config = dict(
    normalize_top_k=False,
    norm='layernorm',
    norm_place='pre',
    norm_eps=1e-06,
    parallel_block=False,
    init_std_down=0.00807,
    optimizer='soap_variant',
    beta1=0.95,
    beta2=0.95,
    weight_decay=0.045,
    batch_tokens=262144,
    max_steps=3061,
)
Below are experts of layer 7 (counted from 0) of a mixture-of-experts language model. Rows are named router (the router's row for the expert) and show model dimensions 0-191. Each number is 500 + 40 x the weight over its row's rms, rounded and kept within 0 to 999. Numbers have three digits each.
After each expert's rows: a language model's description of what the expert responds to. This comes from a sample of Wikipedia text that the model never trained on.

# expert 46
router:539517470538507464469405436569484406553519472444500513498531497531522414462524542450550440482491469512444509444490527566458544467414462486481511494485444477625498482461508545597478555554444500517542477460478462524449507481547498555499532499460507488582515463476458579468449505466481537562457460565518481493514513489510501452468569525443534473527549477483457503435533457582558579477536451489503434492464489502506474533473554497517470503559523471468402532469529539473505466514481543542494513469575477498484552502506511470566530509505504514472460455566512487517435529485498449471
Adjectives and ordinals before nouns after the or a, such as New, National, Royal, large, Seven in Seven Years' War, 17th.

# expert 37
router:575540544439500495483476442502547478426501468501546571544561525530519595505508480436584483452504447508497481485453570447501496450464448537466505478485474499422466540443520486498588534492508528498524540478505573513568525505520474514456490453527576499426551492427443501554517497538535455541506465621505407540503482493468520518548502489503502492577489484513484539470543482463542573472484490477472444486485465474562418480504532488458490483520514427526525497501517557480475463537533523429438543475568512459532568472483494442531496512487492465530530427518480535455579537445444506486
Head nouns of named institutions or places after the or a name: University, School, House, Museum, village, town, Year.

# expert 24
router:481483464529497572501515477566505516528481552464478498454501522466453514443513427506540442530498541491509495465518440452523528501478547548590499529516513454506574422526514501456544529516491501519510498554521524523410459542510481500549532489500494410542523556582535417477475481465488463504438495463506538393478504480479550513453457536523508457540446483540466488569465512506428561526569496520479584517487497521521475444452575500576500469570454486474448551532552488467526482443523526543519496478541434478588545572504522545483452485448470458581505510434460481457434510453492478555
Short letter pieces inside words, especially g in length, migrants, ir, ar, ag, plus Arabic letters and table dashes.

# expert 16
router:570426496520480504454514509411489518537504518482540490468462464431499527517535463524422492574414495478538545507491528434527523512433512573465449498478524501500531520479513531494503417532511512492425457442515583574532451486466545491514536486486512461504531539566489459508508493550539568435460468502489514457501517472486553513499423523468502538545473534580542453560524527439537464509554481524467523440434566559489549507506448539484457469437533464529534602511435475525538524462530520526579501526494452488491453468505507559532438489421455492419434511439502505542457533516502460458
Middle pieces of verbs and adjectives split into fragments, like ordinary, petrify, satisfy, hiding, plus verbs like prevent, avoid, destroyed.

# expert 22
router:518478480499521487493546512498498544460467559515451475551551519491439559470560532408529536525499467536478503525478540496495494544484495565450447493560503417500592445525510551482587523513468512477443469439517527487463501503565479549520446420476529498431470537524501531521606500492512512474477437514591505483496461503566525562484532534462452468515500476436443553500498478462529506491488519536485521474503458480441467472486573400487458497557509470568381551522544466554523465455472508545534505511529507509528527473560512549490489444510470487563501459395551473538475583497552474515
Last piece of a word, mainly endings like y, ty, ity, s, e, as in Very, dairy, Orthodoxy, pairs, bakeries.

# expert 1
router:540513475531519460545526502513500462550506422446506491526535480515505531467489487535463548490472516518459507541580561521586521475541562443481492490507495513518476446508476419510520543485559544478538420509490482484502515500485544525478510525550487501508494558456552542481493516520506439492519515518541498565458436480512495419468518433475478485581529501517456447470511467539546517600502473487533482523498396473505560493527521476462459608501471492455501470479540541396551485460478609555534512486439494457494444575502451459600476457476538571487407555488514494462470421472488483558
Articles and noun-phrase openers like the, a, an, this, its, mostly after of, is, as or sentence starts, in running prose.

# expert 44
router:516486473451513530494557533497573520511437483458460521491497504519423508495527520553549515515557557503560488567456475467454508470567512530496467487504522499542556524538525554454484569514498501422514512484503437515411461530503461520477506536478504487482480608454533463448414520515505536536552517423469508484515492491534529518487519465459497468517477502456506519542431494446511504497505499496432594502510470457551455478505548519488498450506487544455462539567515522588509542493514506613483479597540391503437480502441505442450500516475511467424531406502537545583523485437482486424
Middle and ending pieces of country, region and city names, like Mol-do-va, Salva-do-r, Eth-io-pia, Valencia, California.

# expert 2
router:476516439502418491509466501552479503566481513437567520513460436492487500487427587519450501503484524442458469533550515571469506518470516502530507559473548449478435457504510526518522478447432494518458498494531493491504489526489471408471434552494629513552482498461517558562521462526498451462478511463486470527498552502558497458476441553581513506479497424476514445560539499544481554497436494491541564551516548537434503605451500479479576504491584562463479471504475538503511503522544531590532441550480543457520487548520504472503568473506529539465495525477440533447486544460512476557
Articles and prepositions like the, a, in, of in sports passages, plus sport words such as UEFA, bronze, doubles, finished.

# expert 30
router:491504506477555509458527489481549534478471461506486498566517535488498500447554492522460505518495447557584500468524555494518514547513577422439427518536526549427453496521437432521489550473500526502492531527452489491489569499467500497428492528528440508541437460511521561487554490489507473471523539531522551545495547537472483563456490508466548520454534494454521560498562446553537443440399563462538501539406538554554517476478456564510463494530463494459565505465576548466477544526454536514513477445459523520449443506537446487526542517481526567565525577481505526420476413486454501543
Line breaks after headings or sentences, sentence-final periods, and opening quotation marks before quoted terms.

# expert 29
router:468460496504523499457391477556509497451524472462578504524506426540482455526475548481541578476440530541421497417522516554471507493394473504476533530485521526507452478493483537476533540514476455557532475449520477546435547496481461482522598461493470522501521434416512529479465511414465505450438456513487491522512554526518508516490504507488492477479519480422518464483489464583512501501552495500423499469505475431495480509591568518458528515571523491504439519447487544468590536573522497550528513582550555485583501522558523458464515383493491534506538517489537510471497496454490502509
Whole numbers and spelled numbers like two, three in records, scores and finals tallies, plus compass words north, south, east.

# expert 18
router:554486490494430503442497522449499466565510473583493573461500482461511510544539485551491501479488519541512520430468466464553501501437462567447465426484470447551460466465559458460484486557517448411470535476514533514597513513543560528535534514461495543541465528499490522537457518488560521530480547528401458463490519492506480542543465606475588501469492488501466405515473481517475498500446484509465468459496467573514516494569423540506491538459572553487523452510508461481527569482525473458490537526461522539499465541424466449571472556510484487432436492487543524451473415512497452483
Inner stem fragments of split words, like equ in adequate, un in community, agon in protagonist, plus verb stems such as moved, contract.

# expert 9
router:471499527474539522566481448488499486499504498405482499538557559424554520569448514541471472448547543505519568447470441610473470505460536484496478471509443438543504483527527569517607542474481491519542494521497482451484553539524520502422503530493441493516497515480444555553456510417552480530476495506437468481467531544541468489461511546482502473484553449431484477506583468474494470483538500522519456444555477536488420569450520440496494408533554506432501446558460467458499557522494501459477489460430427501472572480509514521507482573491515498450527465557507467501470558439490514539
Words in music-chart tables and media contexts, especially New (New Zealand, New York), Top, Billboard, TV, radio, table pipes.

# expert 32
router:466467507573460476529451475483519437549453491438487482462510458470469515487525598498491531487508515468470560577482538519481494492461512518590575529505523557485510477541461498536415570544535541523538536532494499451485430501561474545443477525480465497466536581520570477509489464479508544434515480490524464423519495413502527513459569523521461455480462494491575532466523537450493448510503541467514457527460566526547500455538488434499586544443592447477507539559470457439484477450505448550507544473541519486508380493422485442432528508506515506558509468507540497502526544525458517508
French, Spanish and Portuguese words in names and titles, such as de, la, des, Musée, Van, Une femme mariée.

# expert 3
router:492547523501539527579547527501473480454511538446441479514517504457497458529502444427516511490506429471502517499552449546475503556515560484513457529484497477550520587570542541508450529461544565531526506529463450436416476490556524500466532454532478434485533511543452475535556473481548474575545414458534518463441500498517563561526485511471479473562454497425519486468529461459445466540508539487524469431542407456537500450495501455573496496514501437456528487477518446436477475484481424532525514495496487516550481493484506516550459518525474566596477504525585468505413514569564552484
Pieces of scientific codes and data strings: chemical SMILES/InChI keys, gene locations (Mb), asteroid designations with MPC · JPL, coordinates, subscripts.

# expert 5
router:485504483464492535478574462449522519467502485498470438532437523448534568439485461567524571496513560493441464515616548543471508505555483468436447477512481582488498564561438403543517500470555540397443516518440464528434453500494485545490447513461483432485484511550514506534572498535477464510499525482479524554587429515390519478429522480517506525468523510486477486502492501480444493471477513471556520523483520488556519515427444485492507490480500576482535457498494463496522525502513526460482445500484553493506463583450516527573472548543545516504439527528487444481520406556499490520
Equals signs and paragraph breaks of wiki section headings, plus heading words like History, Biography, Location, Career that follow them.

# expert 8
router:447480572428516464557450545407513457497543524495522515461485525467470499492391500461461470527492466446454568525552546494606458537458441553475516538541516522476482521584536521445518476466413466447535546539515493526496531421455477528522508474541447541521471503454535507579489545485467503583565443491531567513520534451519536546514507477472498479516510448494436477539459514562494487451522497509524513495430483417540512525461560457463412470512526585517505533508507486420485540475487456442467461538523488509564536565437491518449516469501495512543509438517536515518524494489452465547
Single capital letters and pieces inside acronyms and initialisms such as U.S., NL, ACRL, JRV, WBC.

# expert 11
router:447457460524434535469502526525475497542460415546443495522470499543506456452463465410511537484491484511522530516523460487498506561475494522530440396543537501549563486460434542520534490501517493505487532524571538486573552489525492478550458475454470473514474506589492507529546470534520573440456496536496543535456481553520462503465549565478491541464456533473469469482557441455521569517499466510450483563514532497556452554434461491453463532524533500483455506537504419443541492491483549604516495575495482434486479480556455485549587535522487533513555439512512502597463462422531455508
Abstract adjectives and their suffixes (-al, -ing, -ed, -ive), as in racial makeup, financial, political, social, deteriorating health.

# expert 13
router:537463485424433445475481413530450506463542451440501474515511598552499499468543546423526532547491504491477555533537551461516483524511453429552505525468523523548487477491523539476488516501421452546521491437539437486480557446500514459447562543565478496519549484513500481488540532503492480467528457482468540495511532540529475469463474507530547488508516503462606524551510577497457445435382503507453457518526508471512413543493459524550512505527519576574536547454513444449465429491426478519549467523430543502464455519519533527564497469469477556481555570470516470506490482442494480455
Digits, decimal points, signs and percent marks inside numeric table cells such as election results, sports standings, and climate data.

# expert 31
router:532494464526472502506420537523440528478479526530550545528506474476511463533532520510537392590496556473542501569473581454486519497469426493464550506463504518498494511484484467507552495449589540390496484457479542531499547486562495549557490490484461503478494506489521483464462507528586540505516495591439453543540400498444468541535449549487533488581485510421488540458530503556516546474494489508434490533454499521482428508478521443449549530526478495608465497423494461484472476495542470455527539448536503532547527418503514517557534444520491508497430452470509514454534547494488547557
Nouns for people and roles after articles or possessives, like man, player, member, son, politician, and sometimes noun endings like -ation.

# expert 21
router:520483508460489508503587466520493382518525547500497546391556433507513453530515558573540430459467448485496461498456468498485476422439545426448521497543501537544434554491546442490528448559441417494460561574492572480503515509531468527437556527535485520521510484521446481473524597573520549518466531532519491458522515453462406473544491477525487564449463452534499477503461526483445551487535430510521477533515463511474501502535489517541523509505422535528488533532514470505538533522518526507488491505479484464483541514529482505493511570496495473453490497434531496511478456609492412441
Short word-initial pieces beginning words or place names, such as Hav(en), det, imp, att(ack), Feb-ru-ary, often in European names.

# expert 33
router:485508499545527468584474499435503497483556537506586462478481520507499515479521594481506445500556433509425503457502517534521495546476545425454574527470546521454508480501495525440506475459468489531476486440486455475448497475540542539523572426504476535510528431491537553490495520428462466569563462566563499508560460541460552499601474429465484477461483483446509557501520499500520463505456500505541444435525504493449422446523547427497547541488548518512541489464489532472558428549478475477454538478449488514447503485545488567403480459497527561541495507523453591515530545541469507507
Lone capital-letter tokens starting abbreviations, codes or names, such as C(NN), U19, No., T–7th, mostly in tables.

# expert 7
router:545480532545508503403537529460531556485459497554448521492490463577488544519521487530482539607521535439490540565483477491438457427502478571520574436491512498545542416563571525553535573467517504542495455506546439555549486588534447506520493455499518454402482532479510482508400538528492558486471504501440538485493491474538475471547494464508509502473483494503516490494472561444470445481537469521423525528493453471499563448566470515499575456493483445558468468535513464564488489524493457480474552529470509547508461461411498493487461540482469475502526480411579517515471489531511501465
Word-internal syllable pieces ending in a vowel, mostly ti, si, ci, ani, li, inside longer words like companion, prolific, reputation.

# expert 10
router:465507519542491493565477583434549583427456444463487473527483504486526465526494464515506495502510465552500471486484454510570517507495460565520488422445561452534470504464476544553487490505525523508501497560550429546483470552515526476544424500477484470379499459540548609501420511525498468553440494540471538447560511481566542452532508480538516460557531520520531453491429500482466471503506478417505544465508546455477493523477522494563590540464479436496533485464495519570525431486422556553480482474467517547502433493415456488531459493471520508543473508536474537551565506531535534526
First piece of a split word, often a Latin prefix, such as pro, cons, trans, Cre in Crew, pres in prestigious.

# expert 34
router:480453550454550439438537527506487546524542465495474490420534529497476480516499504492485511535555435539536454526531492510526511548532553426469491485481520518520582623494473417500473577501548527516496440465506492470550527491502519471535547532460518445433479544531503567504540501486473484469523476524472528554529407526554493492488440505504496465561456447483524495557577491482535518440429432505464613567503510493492495488452519537469484575460532456411509466523563551498494469508538511465509433462589493513451525529479478463543456485473463580509515501509474562479495413475418502498
Forms of be and have and the word and after subjects, such as was, is, has, have, were, often before been or not.

# expert 4
router:447538525476534518595528444412473545528488597428571494543539527447545482488388514500494500480466503498441514492491484495461471527553529476433481483446512485544432534527521520518512534447509502547469498545496466469497532449501503416462517517435498505443493519522465454548521467485477518484442567520496491513425495520572389530594478483498494526489479536453509553528506461474496481563513462501510545476513492536506477516467492496453571443518572517493569440568514414490559522506560471468543520489443478499500514565521591512494429538524463507528570481556458533524473562515533541456
Opening parentheses, pipes, dashes and commas in music chart, election and awards tables, like UK Albums (OCC), Nominated, Billboard.

# expert 41
router:478513527533456476522462410525521483524446555557445460468469489492468432559535509552466518485501414572496479466460514499480490464517446535531583504532434479496487490476556510541446472497465433446527508424483518509522500563468611488429503492510475531503517469543437475468459547469533433542508443559564461419451524541567445585492449541517514483496485500478554555528507448473512554550498490474472510471495535574520557483545479470583443496489446487542499490455459549520418522464410512504486533467558470489478568537480550526473549478532468454469532508555496497495571488478494524534
First pieces of English given names, surnames and place names, like Mont(ana), Mc, Richard, Harris, in lists and tables.

# expert 36
router:506455390562571474462526500534531468451463561553500492517417496460474561495516494477463466567485515469533570537474485496534527442535490476538468457503429438549506577505477392529441527451551523481517500447490404452526477465494480502463479411569527430466524555446484509497471549542480611569520503479490518489499475486441498566493498521521457497534472495514556505445546523470493504579479510515518476495516564572395504533521501506560487522478486489523466506604512534519479495473434472521539490481482545477536486465544460503496505537502459515496509544487542451560527498466588462476
Word pieces of Latin genus, family and species names in taxonomy infoboxes, like -aceae, -idae, -ensis, Phylum.

# expert 42
router:517507502469539468549485577510491469518423537520488465528527551488523479421500561437527463523565507541543546536491532520434456507460478547501457455524444458550507498524459499514469534497484447466382540469484517462554432423494478535538508446496442486504466484531455417511489514447535534481491525560513494449415507447496462509518495431520524500478478539475535544462448549509538609552574505580446431474509517503540477506529482499542467459539483495567396477531498439501482497466521515534566586511489520533492536504562473587469503488515581486455509484453563503524458512454457477471
Middle word pieces of consonant clusters in rarer words, like ct in nectar, octaves, rm in paranormal, gendarmerie, plus x, yl, tic.

# expert 25
router:548510530497485538497465450420529461518408487474580465476486446447504507513507474553516527499479465472540468483512532488492465466510471452488504440522477514489501555454557549499415410505502461477569530439468484517462456533501579475515548458529483462536540499564518515500585532553483548584582511532495539495469561527547511429490470477502466487505526559527510488483458597470540522538530443528435507493509466446424451472518517573451526474452501538425538548461546522491486454442526524540518588512475526574464539441450547436503435484578529478492558505438488475525496465527484531506
Syllables of Indian, Pakistani and other Asian or non-English names, such as Bh, Ku, Kh, Far(han), in cast and film lists.

# expert 15
router:487508525439481530458508562463547502501538544536416494549547524432464478520418447519481482489541494540464452557505512590502432451537533554504456540503498506486511444454576400531510469535468455555499403481551491470459528577459454457507491597491573539469500462469509484526596488496477484462565530466454482487488510496409483486496506497517500465470522497491514568552560562573534426454474544473522423465501461509475543512474502475569461467560492520527534493471511545468520486487534440473575496545495464531513506447507506519518545503515466484478417500554449446435516491485513552535
Pipe separators starting or splitting table rows, list semicolons and range dashes between numbers, plus month names in dates.

# expert 28
router:473489531505535466500499502495477522487472579413521569540514540528526522541518516454529465507478506417482506568408482448514523496479560522501514523435561466472552441494560514463540521443556484500419498430495561533457541525523445457486559498484529498462447470499441622484515498454513516490482510492526541501470456495567520524509483541527519493449459418536469429498493557523482449457471522541448537430510539545454486479493533427510444561513590495580481536488462522483482520549570486513463524450503459479533453501524507468510484404495518490496504477415543509468550433586510440451
Subject pronouns and auxiliaries in narrative sentences before was or had, such as he, she, they, would, and weighs.

# expert 14
router:528461561461528481422528445537456455531571488529533401523590400547535490488534516530491531485425523528530494470495492490523499484480528482529472473446470467515483477488462459416499474517543489462469376579491529480539505526460564480538565514452498535545521470544514540483543514527513519466487522473537515481571454527457484486542519546506482538519487489499472531444515464509555543473487445484484478502533538514412507501545425500465548580480478489520500494444492532419577565493474585442451459508507509473431549458483540528532566514520490488543541552417551544433468532459430487511
Short adverbs, particles and comparatives after verbs or determiners, such as out, up, over, all, than, part, including overhead and up to.

# expert 39
router:429515391507507529587425433492471446548467461478533444502451488560512479525509484509503453476503530527520534482427446468616487524439485512486523446486499518545475452481545538432475454486529494488387532520527478561505488477548578468476468479537499549435530478484436514498516545443475446524445511514529526530464523501542479479496499464528524536549554561575478488472499570565525536480580496531461483405507488441518534529495509535557525526422562483448549564539430498462487509543466562448492544455506531473495448516495488497513463440498540476455454522500472571485502447535516487502
Opening consonant clusters that begin a split word, such as qu, st, int, reb, cl, as in disqualification, rebuilt, Scientist.

# expert 43
router:495475464496500472474563466451491483528509601561483433478431442596538530540523491463535453559505537570531474549514540525535486522544545535569581535489487445488482556493578537431487483485422454487469543445466521481508492489489540515560486469446510541503434514512525430477525462484517545435546552490505510514531493524521455529496516441511482478416385456526531495525448501463498478546503525505480486508493551497506493521538544481534505428436459533499383439521458555573460478449535505523505457526536431539533482463517509523394517419497532492507534443474556513490482541527511490492
Word-final s-clusters and consonant endings inside foreign place and team names, e.g. Sarpsborg, Rijnsburgse, Gloucestershire, Mitsubishi.

# expert 35
router:534476473494504506507445450477518506545527466510487559511516510551434535533487507427560545501473527473524572452488563499496515507548497512549476559473411521487541442502517455427531487528553475531515496471470526490553536475480456488513563474462521500535533421375516585465583450578520500530484465469570480528579503473469504440513505514479532489511566550484495485483473520521476533466485482478488513553509435508592587467511457536480492494586450538499540476517437447453465533541522561522461502515550496434462472571512511469491464541515473575518533364470523524473518477484522523428
Four-digit years completing full dates, especially birth dates and release dates, e.g. born 14 May 1996, June 17, 2020.

# expert 27
router:527462526484525506468443561430517549518526451499497536499436492491453530471559532557457547569505455465575525501500422465472422505583469523534541529536516494545439543519503531454445470508461422496541504554474492480583426460447516484506452532419459531531536492480429445493515478499508556505517479491535548441468599473480510489558450541501497552488459500548479518533506549447493459491391550531526560515475494535535462455516491510534500513455487526481530522472471548530478576471517522476487524536491427452474446509428493507439510532574543469532451530463437493547578501482422551514
Raw byte pieces of Chinese, Japanese, Thai and Cyrillic characters, often in parentheses after romanized names, plus some diacritic letters.

# expert 0
router:519516515558433508564449534521534488496530469552563437447557496519530461511508523496549517476527486578508487572470450486507514441427505559461594472455444523523551555523467530467498499563532492493488485537506427503474524538507507539487447513535492443513464552544567550456402486461508450473530471473498472454504541460460503469461532446541493481545519455466518539466487474555485529482532582469505471490511563489501495575514492525480470429483572500471421520442477520495486416514433479476415513462499572435536561414452513507573504446515532467516445459469474562473491572467518548536
First word or piece of capitalized titles, offices and infobox field labels, such as Inter(communality), Full name, Mayor, Al(varez).

# expert 23
router:392487525474461485524481473533488567567556465490547552543538458442467589520474502519512495484511530475516536538457529478541498545474425511474461494465459447446469494522569508452584482469464457464484553442554518393555565450539484425463434575506521517515525467499454453550483438438591482501476474456441463518538489524516433564460440546511501514538499495468515510518487469459493436538470542525559526497527503496536477539478533487489583415534485545530539466607483508472488497508478515512475537497504533485545556453486506520463465491535515473496572516530462538482546565425495461484
Words naming awards, championships, cups, prizes, and record charts (Singles, Albums) in honours, discography and tournament tables.

# expert 17
router:466511457498474504458566574534483464470500533518474500435433496525443590494500485493480508468432472600489469467491412566528497498529533452602463529543536476439525568483578540497507474491401536548443505507501576537469509520520520502536518517528500552538479515525448487511532501506483496471456498497494539568430574472547485508481553547455451525468416519555468477460508438454495570574525487481474511538471449490497465514437527445504495530492455533540463503524461532446465505449543559577511485485499410444577486522530484530516565519501522516459567510512485478553470500494564430464
Possessive pronouns his, her, their, its, plus mid-word fragments like s, ing, d, ed inside names and compounds.

# expert 26
router:523497502415469481526477449575547491527524506496532516430515507488512403500503532531562564469497520455461505473499437466433508540500561478597488496569509523520588475447445433503527437481540515524520554521560558535477480483473494513473505555507472474452534511521482528563430490536509513466497511472535520566576499502408517498447436512449439520514459524505478461453524513528541440505578487520495523544509585455505488484418482526453507547486568466514550584478471495516566475533507584460474459468521435453471467511536532489531538534473516425529498454424531583485560515478514494453
Conjunctions and main verbs in narrative clauses, such as when, where, so, but, while, said, spoke, announced.

# expert 45
router:505540521469525499444493544494492570449553523557554535463542514464500498424443492493592541465472477506479484506451421555533563477566441524461523460513403526548533500510473493481490411550559511531536509473512398445462536470502469547539510541579494454506486520496449424532490461486493454508532462475508544564545560513457496471532474489501515510537486470464543511494447441524499548473479569505545462451540476514478519498482490489482537425480495524550508511497525466461502498543497456455436507557545538465546520518478519462507474502530605609532397497493458454461537530529453602485
Dashes, brackets, degree and minute marks, and labels like Coordinates, Genus, Kingdom, ISBN, Population in infobox-style field lists.

# expert 19
router:529465479515531489534543495480546504417459499490533509515519489490463402391487457454460538535458505579513500485582492494498486459503485451440490523518473500529462541513423470572445523396482505559510527472477452461512565503476486468591480565435536505562524510498515568462489466502491579433493559466500493561466442525473451528522457568428538505514541478545524505486611469482492442475509541508534557587477492545489448449480476523435513493488535491493535421444495529462506498538568546491452508489465543465440509466526540473488542528481496469561533460542494493418521459519545507525
Spaced dashes, colons, commas and parentheses separating names from roles, titles from subtitles, or coordinates, e.g. "Mike Beliveau – bass".

# expert 47
router:532419448413425465440510512543479467435429566515570505516458512457416478511504522470530576498544485472514491523566534528483516509536474474508480563496555492459471509492478531466512552496412434497538566545542517423475520479473429452453497516461546527563454471421506459551449495552524505470554522472508470440536490511508516525503457481557476491482532442462586466431549499548488464451439498439499503521519465486536438515552491513477521499493538545513515491549525529505489489459518486506450526643569507490565510531517455425471458469576499499451514509496474516453514454513491484568
Match scores, club names and squad position codes (DF, MF, FW) in football results and league tables, plus final letters of names.

# expert 12
router:440513501397423542467513454527517514548526468501518529440498452486512494533517493546483501430433470452483503500524476489499502438452487500484515464581448469498495490560521475537479570495411462537513478511547579512536441560538537448410478508554490489445516496488451504503550570489503442468405522525565496474495501485496471474514453467453477528469509532546438496478531534443610466491490447538571495542529495467414518589543502465508446463516498453532550504573530452533505483535504522460492470472536491514521501516483604537427492526443493459551533547552450452502524523552522540561
Words inside song, film and album titles like You, Me, Love, Never Say Never, plus Japanese or Korean bytes.

# expert 38
router:476539519528497481454549540500497541453478546471474566548512511494557450527404425510511523557477495454459449447458481503446491498577518482481492532443530537441553518536484453518533573536504523509521521494527533498483435535458524491424561430499540452466549509469504461438506429494454477503537559510504486565436540533520415473553511475502597529452537508488566549467478509556450507475420503458468490501594477513530506463503445492447536475491483486497579486513539524586564550482500504481522521466495514553446555501525505445457514462492539573498412561510471435519560524569513486462
Newlines, open parentheses before unit conversions, dashes and spacing in tables, lists and measurements, such as 208 lb (94 kg).

# expert 20
router:533464504475497546478482533513538417526484526511523536453496536478431473539474525436506465478496521521455466531509475571493531518519476498424502505475554515429478492556467515447499596460533521487510493543540529501550570490452512493437482392437561492553615540403479461487474463471493502520527546478479475527455450493465493482463458495498488525555546492502541487471567575458589539492543452485435503550604537521482521522513526452488423511536536573508431485458427481562459510493536445503456512495477560466456438526486472471466489457493514503483508525572458514511462424558487519555
Pipe separators ending cells in sports results, election and road tables, usually after scores, numbers or names.

# expert 40
router:493566539505503493468469520467480572477464424492479575435556522492562463470445452419490547534533484558513493503526512491470489539541551518480467521509500530435413472443501483546470493425548516532548512439420427535536526553477534524527509482439514516536475419542552572437535474458473491447519556486565494465509465441427483529503475543425532576469488428415484450489547456506507444523466513538511525497457483560481473525562508520442454545575518452492536494472497522561518475469473492482477508523449570549470512509535486490541514478431486470542543461510522565468456414532529518500
Commas after places and dates, especially County, State, United States, and after introductory phrases; also where, when, because.

# expert 6
router:539412545525487531469477484493481460542532487419527463401553485503566550460502415485455486471376487523528477492515496438504494546521557499522592491513499554480511524459477447529478497475491558520474439534455514518485466479498496508503476447393531534539498450461531534552556513477487482481451487500461530577521464551414508530473553532511510526565560503575490520516529455529520555499552456492556491549437499593432532485486447540499490496522559429507546515458558493521515479563427517463422480490432516475541500553514463516525531506491507506534402543495495462476514551478476507552
Prepositions after a noun or verb, chiefly of, in, for, during, throughout, as in prisoners of conscience, one of the.